Weights of a small mixture-of-experts language model, trained from scratch on English Wikipedia.
Size: 10 layers, width 256.
Experts: 80 experts in each of 10 layers, 80 SwiGLU neurons an expert, 3 picks a token, a softmax router, a shared expert of 128 neurons.
Training: a variant of SOAP for the experts, 350M tokens.
Below are experts of layer 3 (counted from 0) of a mixture-of-experts language model. Rows are named router (the router's row for the expert), down (a neuron's output weights, with its number) and show model dimensions 0-255. Each number is 50 + 10 x the weight over its row's rms, rounded and kept within 0 to 99.
After each expert's rows: a language model's description of what the expert responds to. This comes from a sample of Wikipedia text that the model never trained on.

# expert 59
router:66 37 34 51 55 36 61 63 51 51 52 54 63 39 48 39 53 36 55 52 56 62 58 36 63 62 41 55 66 43 42 44 33 57 64 33 44 59 63 45 51 38 56 33 52 60 61 49 47 60 33 61 59 44 59 59 52 49 61 55 51 57 36 48 39 51 43 53 33 53 63 63 62 58 45 63 61 68 41 53 39 53 42 37 63 35 53 57 45 40 56 43 38 38 46 62 45 62 62 37 43 46 33 57 55 37 51 46 63 46 42 67 61 61 45 36 53 35 43 42 43 35 49 58 49 57 36 58 64 62 55 61 65 53 55 45 39 35 39 45 59 57 45 37 60 64 38 36 55 34 53 48 50 35 63 67 50 65 46 52 64 37 66 60 43 41 44 45 61 54 50 63 46 65 46 39 63 44 46 34 36 55 61 53 39 61 42 63 49 32 34 40 34 52 64 55 64 54 35 59 56 34 52 51 38 36 55 32 58 61 52 64 54 62 49 56 33 46 43 64 48 54 55 54 37 54 48 51 67 48 42 35 53 42 41 59 54 64 60 59 66 44 41 50 66 50 55 41 55 57 59 36 57 67 36 46
down0:61 47 57 28 43 28 67 61 55 50 48 52 35 57 44 43 45 52 50 22 59 50 44 39 48 51 50 50 51 31 75 46 56 39 31 57 62 44 39 34 46 61 45 59 60 47 35 61 45 51 51 50 59 62 48 43 54 60 53 37 48 54 47 54 52 29 52 59 51 49 41 49 40 64 53 46 50 67 37 58 75 52 66 51 45 62 61 41 43 51 64 40 59 44 45 46 29 52 45 56 62 47 49 72 63 57 54 58 46 61 45 56 70 37 54 61 59 41 50 50 55 50 67 38 55 48 46 42 45 66 55 46 49 37 44 62 65 64 41 39 43 57 61 44 55 44 57 60 48 73 42 37 58 49 50 47 48 44 37 56 51 39 64 47 43 69 42 52 43 46 70 38 49 58 59 63 46 37 42 34 62 64 56 58 44 43 37 48 41 56 45 56 67 54 54 52 55 55 51 57 45 58 29 42 38 36 56 40 66 47 50 61 50 37 61 53 60 47 35 61 31 61 42 52 63 73 58 62 32 47 25 55 54 66 48 55 70 55 54 49 61 52 38 45 62 50 44 52 45 58 47 52 64 63 40 48
Periods after author or rank abbreviations in botanical names like Fig., Engl., var., plus Arabic or Cyrillic letters and names like Charles.

# expert 29
router:53 42 48 59 67 42 53 65 46 43 44 49 73 36 58 51 44 39 61 61 39 53 55 29 53 53 37 61 47 57 32 44 51 65 70 46 53 54 69 42 46 50 53 34 45 55 46 66 57 51 49 48 63 44 57 51 53 49 80 58 43 52 43 48 56 58 41 50 41 52 58 57 52 70 30 66 60 59 33 60 28 51 30 48 60 36 46 57 38 36 59 30 52 57 45 65 38 75 55 42 61 58 47 45 41 47 60 54 51 57 40 52 66 53 50 41 50 39 26 50 51 43 58 62 43 62 36 50 51 57 64 48 61 52 39 40 45 46 43 42 57 44 43 45 56 57 51 47 47 46 52 49 38 43 55 60 66 64 58 49 58 43 57 59 42 40 46 40 59 60 40 69 36 51 55 47 53 53 40 35 45 46 49 49 43 73 54 77 51 44 38 51 28 54 58 55 55 46 49 61 46 39 42 49 38 42 53 42 48 57 55 60 44 52 56 45 35 41 54 60 36 58 44 61 49 45 54 67 54 47 43 46 55 49 40 73 40 53 55 46 57 59 33 62 57 56 61 36 56 56 42 35 74 67 39 25
down0:52 50 59 59 55 51 48 74 58 47 51 53 56 51 69 43 48 37 46 45 74 62 56 47 63 64 64 48 48 51 22 47 39 55 51 56 55 46 60 48 80 44 52 47 45 60 51 44 46 63 47 36 39 37 50 56 49 47 54 46 58 35 68 45 49 65 72 49 52 50 39 44 51 68 51 54 60 55 55 41 44 49 49 51 50 51 51 60 45 60 45 67 32 49 58 44 64 50 42 47 49 45 41 55 57 56 40 56 55 40 48 56 39 58 37 58 63 64 47 42 63 54 63 50 59 26 51 58 51 36 50 45 60 67 33 51 38 52 51 69 56 57 45 53 41 45 42 46 44 46 41 55 50 27 59 40 45 53 69 53 39 26 40 39 54 34 36 36 53 50 55 50 53 51 67 62 57 47 63 49 38 54 46 64 28 48 46 40 58 38 41 51 56 63 45 62 38 61 44 50 51 54 50 49 74 34 64 51 26 40 48 59 50 61 67 47 57 67 49 41 48 32 65 56 50 61 58 49 45 43 57 54 17 58 52 49 57 53 47 29 51 57 58 48 43 67 62 58 43 33 66 40 47 55 50 65
Final nouns of proper names of organisations, events and places: School, Cup, Council, Stadium, Championships, Heritage List, Conference.

# expert 36
router:60 48 43 58 53 29 51 54 56 48 48 62 59 46 40 36 55 41 53 47 56 55 55 49 57 61 58 53 63 49 52 60 32 55 51 46 57 69 50 49 55 52 45 46 65 53 55 59 55 74 39 49 55 24 61 69 46 37 62 66 58 40 36 44 52 58 40 68 44 60 47 50 66 45 34 52 48 52 47 43 31 54 48 35 56 42 50 45 56 54 52 58 39 46 39 56 25 54 78 38 46 33 48 48 61 40 48 64 56 43 47 43 70 55 25 44 60 48 58 37 38 34 34 53 58 54 35 58 57 58 49 57 69 40 56 44 48 41 47 50 46 57 54 48 50 56 44 41 53 33 41 50 58 44 54 58 63 63 49 36 51 43 55 54 44 49 26 50 47 57 34 59 49 58 41 49 57 55 38 25 37 64 55 43 34 43 46 66 49 25 42 44 37 61 53 47 57 56 43 48 53 20 32 52 35 41 57 36 57 47 44 65 57 49 32 50 42 56 32 54 33 38 38 49 49 59 48 58 65 57 39 47 39 53 53 55 55 56 54 65 54 43 46 57 68 42 49 43 51 47 58 48 62 64 38 37
down0:59 48 54 55 44 55 52 49 63 48 42 60 51 52 39 46 42 55 56 63 43 45 45 56 52 51 70 58 43 44 45 47 56 43 59 51 60 62 46 58 44 40 36 55 52 35 42 58 32 65 37 40 51 43 58 68 37 40 64 46 41 66 48 38 47 52 41 57 62 50 44 53 36 52 55 63 59 50 47 53 52 62 51 46 45 51 53 43 28 44 62 42 64 21 54 56 39 34 52 48 37 47 54 39 42 48 58 58 40 55 42 49 44 47 48 65 45 54 63 50 39 45 63 33 24 45 62 73 55 54 39 55 49 58 53 58 40 38 44 60 53 51 60 72 63 60 41 46 52 39 61 59 68 45 45 45 50 56 26 49 54 70 37 37 64 47 44 50 46 49 45 46 56 41 54 43 50 52 42 37 42 47 65 66 39 58 51 60 28 49 62 35 43 68 56 60 56 58 49 53 33 52 36 49 42 46 49 68 59 55 53 56 42 45 46 52 49 47 63 32 66 38 57 40 60 19 53 63 57 45 75 65 50 30 41 46 47 64 44 61 48 49 58 52 63 41 51 66 28 48 59 33 72 56 46 44
Function words starting clauses, especially that, which, who, when, where and this, after commas or nouns in prose.

# expert 32
router:63 44 45 53 58 28 64 59 71 50 61 46 44 45 58 24 57 40 54 60 59 54 63 47 58 48 40 47 79 40 38 48 37 43 47 39 50 58 47 50 43 46 52 31 49 65 51 45 67 51 47 66 53 42 64 40 46 29 53 49 39 54 42 39 49 44 46 51 40 47 52 56 49 60 56 48 50 59 54 59 41 64 51 44 65 57 43 65 50 50 48 47 40 44 36 59 40 68 58 56 49 50 43 41 50 50 49 60 63 49 50 58 60 55 45 44 46 45 32 36 37 36 40 47 57 56 25 66 57 49 56 62 61 61 62 53 32 40 51 46 58 51 50 39 58 51 31 35 46 48 61 61 40 34 73 58 40 60 47 54 75 48 58 56 50 48 40 54 55 59 56 48 53 71 31 35 52 42 38 43 38 40 62 45 39 49 57 61 41 46 48 54 41 58 80 54 66 59 38 51 49 43 57 43 47 51 62 38 70 54 39 52 42 50 42 46 50 47 39 69 39 51 56 49 41 53 48 52 56 63 50 30 49 37 32 49 46 57 49 57 77 41 42 65 49 31 51 37 43 61 55 48 47 56 31 40
down0:49 33 18 57 47 46 53 31 30 48 50 46 43 42 33 59 57 39 50 30 48 51 41 62 60 52 53 44 24 48 38 67 62 46 55 62 47 60 37 37 46 43 50 53 46 44 48 66 50 59 45 65 52 43 34 67 55 58 43 46 50 38 45 54 39 56 53 50 32 49 37 51 67 39 44 64 63 52 35 42 59 58 37 70 50 37 62 55 54 48 65 42 47 46 52 39 45 66 74 34 44 50 59 53 49 46 60 46 50 55 57 41 61 52 58 56 57 36 52 59 53 60 58 64 23 63 41 57 51 53 24 34 50 52 49 55 31 27 63 70 62 47 38 49 47 72 56 53 54 47 44 48 39 47 51 53 61 56 53 51 47 43 35 39 60 47 45 35 55 43 47 46 53 45 32 33 50 50 47 53 51 52 50 38 53 44 34 52 48 44 51 30 42 50 37 38 47 49 47 61 60 61 47 44 56 60 49 38 63 41 53 47 62 53 57 55 47 47 46 35 48 48 38 70 48 45 51 51 52 53 36 51 44 46 69 35 29 36 44 62 41 55 40 57 46 62 49 45 68 57 52 60 35 46 65 54
Sentence-final periods, heading == marks, and the dashes or pipes that start a new infobox, list or table line.

# expert 15
router:65 41 31 63 55 38 60 59 52 54 62 52 43 40 58 46 44 38 54 53 60 59 57 49 72 48 58 70 56 39 52 55 41 59 55 46 35 49 60 55 47 35 55 48 65 52 46 62 51 55 39 40 50 47 66 57 44 56 51 57 42 68 45 57 45 51 34 61 45 63 53 57 45 59 56 73 61 58 25 57 29 46 55 46 59 33 36 45 51 44 40 54 49 44 40 64 31 47 55 43 55 32 35 47 60 44 58 45 50 41 53 47 59 58 39 36 39 33 43 47 40 49 41 52 58 47 42 59 59 56 54 63 55 49 66 35 32 42 43 45 42 53 57 38 67 47 37 48 61 46 56 43 44 42 62 57 65 55 53 60 63 38 63 47 48 59 44 49 56 53 55 50 55 53 46 40 57 50 52 39 41 47 50 52 50 53 54 66 53 36 39 32 43 43 54 57 70 55 47 61 68 48 45 37 38 32 45 38 65 59 60 55 59 65 38 68 32 53 26 57 28 40 46 49 54 71 45 38 62 61 31 41 45 38 36 66 46 54 50 56 49 44 48 47 63 45 57 28 69 68 50 42 68 53 40 34
down0:58 46 44 35 65 60 35 68 20 54 59 72 69 37 50 49 43 53 62 60 44 31 59 41 53 45 64 66 48 61 38 49 61 40 49 54 56 49 67 47 55 65 46 52 50 48 60 65 37 57 36 53 47 54 60 37 53 42 60 46 50 52 50 36 39 38 46 44 61 49 39 56 53 36 32 48 63 41 52 50 62 47 34 58 55 64 56 42 54 41 56 37 47 27 55 45 37 68 25 51 60 48 38 40 45 55 42 53 39 60 56 69 46 51 73 22 51 53 43 50 56 59 46 41 52 53 65 49 55 64 55 41 38 56 45 49 28 42 26 47 66 38 62 52 60 33 53 49 41 51 54 53 40 53 54 35 38 72 47 57 55 47 37 52 44 45 45 47 41 40 46 59 47 65 41 51 46 43 56 48 46 56 54 59 35 57 41 57 70 42 46 32 59 55 42 47 50 53 66 37 57 46 53 61 29 61 55 65 56 70 45 57 50 41 42 58 53 64 69 39 48 48 64 53 59 41 57 66 42 46 59 56 62 62 51 48 56 52 42 51 49 42 50 49 45 57 36 55 59 53 54 59 43 66 43 39
Prepositions right after a noun or verb phrase and before its object, e.g. arrival in, outbreak of, home to, presented with.

# expert 46
router:61 41 35 52 52 41 65 49 51 50 58 48 47 47 40 39 60 20 54 58 48 51 73 42 63 65 47 56 68 52 35 51 42 58 48 38 51 51 58 45 51 52 49 38 54 54 48 51 49 53 50 59 50 49 51 58 49 42 58 45 53 65 48 47 52 67 42 64 37 51 63 71 71 45 52 50 52 49 46 48 52 43 32 42 62 38 42 62 44 49 47 49 50 46 40 70 41 67 63 45 51 34 18 59 56 46 63 52 62 44 43 59 53 45 51 39 39 37 45 35 48 38 54 59 56 62 41 60 58 50 58 67 60 48 41 40 45 42 44 56 47 46 54 34 50 63 46 28 47 42 62 50 52 37 71 53 45 74 51 44 79 42 53 53 47 50 45 44 55 59 52 60 52 61 47 37 56 44 43 41 47 46 59 51 41 53 55 51 51 45 44 42 31 66 64 57 73 58 28 61 64 43 55 55 54 37 50 39 69 60 45 56 51 60 45 55 49 50 36 68 37 43 47 50 47 46 38 59 63 44 47 32 64 51 51 49 62 50 69 51 96 52 45 50 60 61 63 44 44 49 54 47 56 58 43 50
down0:55 49 47 50 54 37 47 62 44 52 43 67 41 47 42 50 40 39 56 66 41 37 62 73 50 51 53 69 26 63 55 38 58 57 53 46 55 39 63 58 59 56 54 62 48 55 67 54 40 46 53 41 52 55 48 52 58 70 54 37 37 54 60 34 57 67 61 48 54 41 37 55 50 22 57 47 60 48 62 55 53 46 45 45 44 64 52 52 59 50 29 44 38 61 57 54 61 42 55 51 65 48 58 40 36 43 57 63 42 50 39 40 34 60 47 44 49 28 51 41 33 62 57 68 48 43 59 60 50 55 29 52 34 64 11 18 49 44 73 39 46 59 46 56 43 46 43 56 61 63 56 48 43 51 55 43 50 48 53 46 37 59 56 46 49 59 55 49 42 48 60 43 52 44 52 59 49 50 47 50 69 60 46 44 31 43 47 53 54 49 70 32 40 51 34 44 47 48 41 53 68 53 34 52 40 48 49 45 37 56 53 55 57 44 58 58 56 59 53 38 54 70 49 53 34 41 57 43 54 67 45 29 44 46 54 54 45 36 51 38 45 47 58 66 44 60 37 53 49 42 73 44 57 42 62 39
Sentence-final periods with line breaks, table row ends, and == heading markers that close a line or section.

# expert 26
router:56 38 32 47 66 41 71 51 47 47 50 45 56 43 61 35 51 40 49 37 52 65 74 48 47 55 45 80 47 41 29 52 31 49 53 27 37 64 53 56 49 55 45 32 67 51 61 61 60 62 37 52 51 40 55 47 50 56 57 51 51 61 45 49 50 50 34 73 40 49 60 55 57 59 39 49 51 61 47 69 36 47 58 43 65 25 45 44 43 52 68 52 37 56 58 65 51 51 49 53 47 34 37 48 62 44 58 48 57 44 50 60 69 66 50 49 37 39 49 40 46 43 52 57 60 54 30 60 57 66 68 50 54 44 55 43 41 46 48 36 48 50 56 50 61 56 42 50 50 47 64 49 56 43 60 59 49 60 50 43 73 40 51 67 48 40 35 49 57 56 55 50 44 54 59 41 60 49 46 46 42 50 70 49 44 41 53 57 53 44 45 48 24 69 55 39 51 47 50 59 57 33 57 57 44 49 59 37 48 64 41 53 42 66 38 50 42 37 32 50 37 61 49 59 40 74 55 40 66 54 37 33 49 45 38 53 54 71 58 58 51 41 46 52 61 49 53 38 43 61 67 51 53 56 38 32
down1:32 46 47 46 53 63 38 60 45 49 51 42 37 59 53 55 58 63 55 49 45 53 50 54 59 44 59 52 50 62 33 59 44 59 53 42 42 30 42 57 36 27 52 59 36 46 33 36 43 37 48 61 62 67 45 55 54 40 61 47 50 58 36 57 52 46 56 63 62 60 46 38 53 53 43 48 57 53 54 60 38 41 59 54 54 70 58 50 40 53 55 35 69 56 48 40 58 49 38 54 73 54 57 59 50 61 61 60 67 61 37 49 46 56 58 49 39 39 49 59 57 57 62 38 43 62 71 42 52 50 59 50 35 41 40 37 76 55 63 31 41 74 67 34 53 56 50 75 50 77 52 35 34 61 25 42 44 66 43 54 53 50 56 60 53 49 47 38 52 51 41 35 51 55 50 51 39 63 44 36 54 39 52 49 70 50 49 52 42 50 62 51 53 41 59 53 57 63 44 41 61 45 62 50 54 41 56 40 49 49 47 43 70 46 47 54 51 46 54 70 40 32 46 44 67 46 62 51 46 56 43 47 63 41 48 51 42 52 60 47 61 64 57 44 40 43 27 59 53 55 46 39 39 79 51 50
Commas, often combined with quotes or brackets, that close a clause or list item before and, which or but, like mother, and Hourglass,.

# expert 43
router:54 43 38 43 56 45 56 56 56 47 53 68 48 52 58 41 64 34 44 50 45 57 46 29 56 49 23 47 69 37 55 57 46 44 53 46 60 71 59 46 44 40 48 33 50 50 68 63 38 69 40 54 50 39 58 57 37 48 61 68 54 59 29 38 42 57 48 56 40 49 62 49 55 57 50 50 70 62 42 38 48 54 48 26 52 54 47 48 59 50 63 47 46 42 55 64 44 53 65 48 34 40 39 69 48 35 55 45 55 59 47 52 56 51 44 44 50 41 51 43 49 47 41 46 55 46 45 77 54 57 55 51 49 45 47 58 51 34 60 45 49 64 42 56 45 77 44 51 56 35 40 62 52 43 51 60 44 56 57 61 52 43 58 56 52 51 37 37 71 66 54 50 48 53 55 47 61 40 42 37 39 53 43 56 32 58 45 59 42 41 37 30 46 63 52 63 54 38 40 60 66 37 50 44 28 51 44 41 59 61 55 64 51 64 56 62 49 56 39 55 54 52 43 73 53 59 34 66 62 43 40 38 46 35 52 60 52 63 71 63 75 30 59 45 58 55 48 51 54 62 67 44 44 54 31 43
down0:54 52 63 41 40 58 48 69 57 37 64 42 60 57 54 62 33 41 51 53 51 45 55 52 31 52 57 58 60 43 55 57 43 75 55 41 63 51 46 59 51 40 30 46 51 42 47 58 37 47 79 36 68 50 48 47 41 54 39 56 59 50 49 61 44 45 60 65 60 49 49 59 59 31 44 38 53 44 47 43 45 64 59 58 56 49 47 63 43 48 51 54 52 50 68 24 47 60 48 52 35 46 45 39 40 46 46 49 38 55 54 64 40 59 49 70 68 39 37 50 56 53 53 48 41 38 60 50 46 48 50 42 75 36 54 61 45 82 44 51 41 47 46 57 52 32 35 61 58 61 46 43 39 46 54 51 51 55 41 26 47 55 66 76 46 42 59 55 47 32 51 61 47 73 55 61 58 46 47 45 60 64 62 58 35 55 47 59 44 58 47 53 51 46 56 51 38 64 51 46 64 34 24 41 44 68 52 58 48 52 54 53 46 36 37 46 59 62 57 45 52 54 57 35 63 43 49 47 47 49 36 53 64 29 49 35 58 61 60 71 56 55 49 66 35 56 52 39 43 49 54 36 42 50 49 61
Articles the, a, The after prepositions or at sentence start, and ordinal suffix th after numbers, as in 19th edition, 16th century.

# expert 2
router:53 39 41 49 61 37 50 55 49 42 54 56 45 41 60 41 54 37 44 58 56 62 51 33 50 44 39 50 58 33 54 49 43 47 58 46 57 56 57 45 48 44 47 39 44 46 65 62 46 56 39 58 58 48 62 48 49 56 73 66 44 71 35 35 43 64 40 73 42 56 56 53 51 58 50 47 84 67 42 47 41 67 59 43 49 49 46 42 55 47 47 54 47 41 57 50 30 50 72 48 38 42 47 66 54 22 57 43 68 55 47 51 59 57 41 45 51 35 48 47 54 40 29 51 65 51 45 67 61 57 49 51 59 44 54 41 49 36 59 32 44 66 41 30 71 71 40 50 54 42 47 62 57 46 48 57 52 53 60 61 47 47 59 55 46 52 47 41 67 61 49 54 47 48 47 51 58 54 32 40 47 49 63 49 46 64 39 58 49 45 39 50 45 59 56 63 65 46 20 64 66 39 38 49 34 38 65 38 69 61 53 61 60 52 40 64 43 58 41 52 31 47 52 63 53 59 65 59 63 45 51 39 43 50 44 49 62 60 59 59 72 48 55 57 57 45 63 51 52 54 75 43 54 49 42 47
down0:43 49 48 46 59 37 51 49 40 49 63 61 51 65 59 26 73 44 68 46 41 66 47 49 39 33 51 47 52 39 49 62 38 60 59 47 62 40 52 46 38 58 63 41 50 50 51 43 52 46 63 55 57 23 45 32 74 40 47 37 63 42 44 53 54 49 67 42 56 52 62 45 57 57 55 34 67 55 49 51 60 37 59 49 61 55 33 47 41 42 67 55 54 41 46 66 34 48 48 54 40 40 60 47 32 49 55 53 46 53 52 53 49 44 49 48 71 51 70 30 56 67 48 42 25 49 51 50 45 70 56 58 43 36 35 47 36 59 52 45 72 47 56 39 43 44 40 53 62 43 37 52 52 41 52 49 49 44 49 60 56 49 51 55 58 39 50 53 43 51 31 49 35 62 37 63 44 37 51 56 54 53 45 42 34 60 42 56 31 43 64 60 65 55 61 56 73 52 37 42 30 63 41 56 49 46 69 51 36 46 50 49 45 52 45 51 54 39 32 51 55 64 58 51 49 53 64 48 39 51 63 55 48 48 49 52 48 55 62 45 62 57 65 32 49 69 52 48 56 39 45 67 58 28 75 52
Articles and possessive determiners opening a noun phrase, often after prepositions or verbs: the, a, his, their, 's.

# expert 49
router:64 33 35 54 59 35 61 63 51 51 53 57 61 39 47 37 53 38 55 53 55 62 57 34 61 61 40 56 64 46 44 46 36 55 65 32 45 61 63 44 56 37 54 34 48 59 60 48 50 62 34 63 60 49 59 59 53 49 63 55 49 57 35 49 39 53 47 55 32 55 64 62 63 57 43 63 65 66 41 55 40 51 44 38 63 35 51 58 40 42 56 45 37 40 45 64 43 63 64 38 43 44 31 56 54 41 50 47 60 46 44 67 59 62 46 37 52 34 41 39 44 32 46 58 49 57 34 60 61 62 57 59 65 51 55 45 41 33 37 47 60 54 43 39 63 63 35 37 55 33 53 49 49 34 62 65 49 66 49 53 63 38 66 61 42 44 48 42 59 55 46 60 45 64 49 38 64 41 45 37 34 54 62 51 40 57 44 64 49 35 35 43 34 53 64 55 63 56 37 57 60 34 51 52 38 34 56 31 58 60 51 62 54 60 48 59 34 45 44 66 47 53 54 56 37 58 46 54 66 51 38 37 53 43 43 57 54 64 62 55 66 44 41 50 63 51 51 43 55 57 60 35 59 67 36 45
down0:63 52 53 46 57 70 56 45 39 19 48 40 41 49 52 53 48 60 39 61 51 41 52 46 63 33 52 37 48 53 51 51 56 41 43 45 61 54 50 43 41 35 49 41 71 33 54 40 53 67 52 40 41 49 53 51 65 68 51 58 56 56 57 52 57 57 52 44 61 38 42 40 53 46 56 49 43 50 44 34 72 63 76 34 71 47 46 61 49 54 59 38 37 51 60 62 52 46 53 49 54 61 45 59 65 47 65 44 48 56 45 39 42 51 47 58 60 45 55 50 59 50 56 52 50 46 47 56 61 56 43 64 56 56 60 64 48 55 52 53 44 52 52 52 35 62 61 59 64 32 51 34 46 56 47 63 44 46 46 48 42 46 19 49 55 64 53 60 36 48 59 46 58 34 64 42 54 65 37 58 67 46 40 56 51 60 47 51 51 37 63 65 43 40 34 47 49 54 38 43 41 57 37 54 37 48 45 42 60 54 55 50 63 39 37 48 67 57 32 40 47 59 68 54 47 61 82 48 68 74 48 57 44 60 34 62 57 70 60 59 50 41 48 22 54 52 44 72 45 58 52 49 38 40 60 42
Ordinary nouns and adjectives after articles or possessives in descriptive prose, such as hair, salt, tour, smooth, guitar, plus coordinate symbols.

# expert 53
router:56 40 43 57 60 41 64 60 45 55 59 55 57 45 47 39 61 47 54 52 72 65 56 30 61 48 56 44 61 29 56 39 42 51 62 41 39 57 65 43 54 47 57 33 41 57 57 43 63 58 51 60 47 53 56 61 63 60 56 65 49 59 42 55 37 59 49 55 35 51 60 63 60 50 28 58 53 63 46 63 41 60 41 33 59 44 60 53 55 36 60 46 26 46 60 69 43 58 57 41 49 48 33 58 56 48 44 52 54 58 48 65 47 70 45 31 52 31 45 54 57 40 59 51 45 51 27 58 69 45 41 59 52 58 47 45 45 45 48 36 56 53 34 49 44 63 46 48 58 38 49 55 48 35 61 67 49 58 40 49 62 32 72 58 39 44 45 56 55 42 41 68 37 67 53 41 64 44 49 42 44 54 63 61 57 54 46 58 45 42 35 41 43 54 63 52 66 59 40 59 49 35 55 49 36 32 51 36 54 54 49 63 67 70 55 53 37 53 42 57 58 46 65 41 39 49 54 47 58 60 40 37 53 48 30 54 59 71 59 57 67 40 35 41 52 59 40 44 60 56 64 49 63 61 46 37
down0:46 53 46 37 51 47 63 56 37 46 51 43 53 64 42 44 65 46 42 51 46 51 47 49 56 49 45 33 44 32 51 51 47 52 52 36 47 37 55 52 52 41 54 53 45 45 40 60 63 39 66 33 40 47 49 38 52 63 35 53 35 53 66 73 32 48 68 63 43 50 49 61 49 41 60 55 55 33 52 60 34 46 42 34 50 46 39 46 54 37 60 54 59 57 28 53 51 66 46 56 44 53 24 53 36 44 45 41 61 64 52 43 49 61 54 52 66 42 47 61 61 58 59 55 63 39 43 52 61 61 40 61 49 61 45 50 66 66 48 57 46 54 41 57 52 55 54 50 46 50 62 61 45 67 54 54 48 41 64 57 50 52 49 81 46 56 48 53 58 56 44 52 46 39 80 53 58 63 54 46 39 36 43 51 74 40 43 73 34 36 46 62 61 69 60 50 59 55 30 67 42 41 63 54 46 47 70 48 59 55 31 51 61 60 43 60 39 43 44 45 51 55 68 49 54 36 45 59 49 54 45 42 49 34 58 35 59 62 55 64 54 29 32 54 55 55 34 45 43 43 44 27 49 61 53 45
Byte pieces of Thai, Japanese, Chinese and Arabic characters, plus accented letters like á, ă, ō and degree or prime signs.

# expert 40
router:63 32 36 63 64 41 63 68 41 56 55 59 60 37 51 43 48 34 62 40 57 62 57 37 54 60 54 55 57 47 47 53 31 60 60 39 57 57 65 33 48 43 59 37 46 53 56 53 52 61 36 57 58 51 61 52 48 45 59 55 44 49 40 50 38 59 35 58 40 54 57 66 57 60 46 51 59 61 40 53 41 55 42 43 62 45 54 61 56 38 56 45 45 42 37 62 37 60 63 39 44 50 34 52 59 32 39 48 60 53 39 57 61 62 53 41 59 38 43 37 38 32 51 56 50 54 39 56 60 63 57 61 64 49 56 43 40 39 37 48 55 58 41 41 58 68 42 42 57 42 51 45 45 40 68 62 55 60 46 47 65 35 64 56 46 36 46 47 61 59 51 72 41 60 51 35 61 47 40 34 32 47 60 50 32 66 42 63 46 32 30 48 37 54 60 53 63 54 41 66 58 32 52 48 34 38 57 37 55 64 47 65 47 61 31 59 33 46 38 58 48 56 45 63 44 62 48 57 68 47 44 40 52 46 40 60 50 59 59 55 70 50 38 55 59 65 60 38 65 57 50 43 63 67 39 41
down0:53 42 44 52 60 63 42 51 50 61 51 58 37 59 48 40 35 52 56 50 52 66 58 54 62 74 39 47 60 62 40 42 44 58 64 59 49 31 51 43 32 56 47 52 39 69 52 46 62 49 51 61 57 61 50 32 61 41 44 50 49 43 65 46 44 50 59 52 48 26 53 56 68 50 57 52 57 57 60 55 69 49 33 58 33 39 57 66 42 58 51 50 47 45 52 32 49 52 47 39 56 50 49 59 46 64 28 41 57 44 43 50 37 68 37 44 47 41 57 61 41 50 37 40 51 50 62 48 34 60 41 48 63 72 42 47 55 40 69 52 61 59 44 51 31 58 45 67 56 60 29 49 54 48 46 82 51 59 64 29 34 49 48 61 53 44 64 56 33 53 49 51 53 74 55 56 64 58 53 56 59 53 45 55 54 46 64 27 42 35 57 42 74 43 52 55 55 60 47 36 46 61 69 62 34 32 50 54 48 53 43 52 56 49 46 54 63 50 64 51 39 36 64 49 58 49 54 51 60 50 61 40 60 60 26 48 50 51 38 30 52 51 45 43 51 46 50 49 42 58 51 56 38 63 60 41
Roman numerals after War, grade, Title, League, as in World War I, grade I listed, Title I, and nearby prepositions.

# expert 17
router:64 44 43 63 48 53 49 54 37 57 48 50 48 47 62 38 41 44 43 51 49 56 44 42 71 50 51 64 66 52 49 59 50 56 53 50 48 48 54 50 59 33 48 44 53 49 44 61 36 62 53 64 50 53 68 48 59 55 68 45 63 60 24 37 45 45 37 60 42 41 59 51 51 65 47 52 55 56 58 53 47 47 41 27 57 37 40 40 50 38 47 37 36 55 52 53 39 71 47 48 42 51 40 56 46 44 29 48 58 57 47 54 64 51 48 32 59 43 30 43 37 43 46 52 62 66 25 47 48 53 43 42 57 69 44 46 43 41 33 28 50 44 40 58 46 51 47 30 62 37 53 57 52 44 71 60 40 51 49 60 51 33 55 63 46 46 40 39 51 54 48 47 34 60 67 49 67 56 44 41 48 46 54 45 50 55 30 48 42 44 43 33 48 57 53 51 85 56 42 54 64 42 33 45 47 26 61 37 43 72 48 58 53 43 47 41 31 55 40 62 47 58 59 59 57 61 40 42 61 36 52 43 58 54 40 41 38 55 50 56 61 23 54 60 54 43 74 41 64 50 50 43 52 68 44 53
down1:56 37 50 54 52 60 57 52 46 45 56 51 28 47 53 66 35 58 47 58 28 29 51 51 49 35 62 48 52 57 43 49 34 60 38 38 43 54 36 48 62 45 41 52 64 48 53 48 46 46 57 53 62 42 30 37 44 56 56 50 53 54 46 59 55 34 45 63 49 46 64 53 41 43 56 40 56 57 67 56 49 54 33 58 64 48 66 42 21 44 53 60 49 44 35 36 54 59 76 27 56 50 61 46 34 63 56 41 49 58 40 56 36 37 41 57 42 62 34 41 29 45 52 46 30 57 39 61 44 49 42 62 52 66 52 68 55 64 40 73 44 58 58 53 62 62 56 28 43 54 68 49 69 54 55 46 58 59 52 41 63 60 55 27 40 52 51 48 41 43 29 53 53 49 56 51 52 59 24 42 50 47 56 62 39 51 66 47 41 40 50 50 56 50 38 57 49 51 59 53 31 46 62 63 59 50 56 45 33 47 44 34 45 26 46 47 48 47 50 46 50 54 54 47 56 53 53 56 53 48 41 44 63 57 49 36 61 58 54 28 71 53 41 53 50 36 42 67 48 43 55 58 62 54 47 51
Line breaks ending sentences, headings and infobox labels, e.g. after Identifiers, See also ==, or a sentence before a table.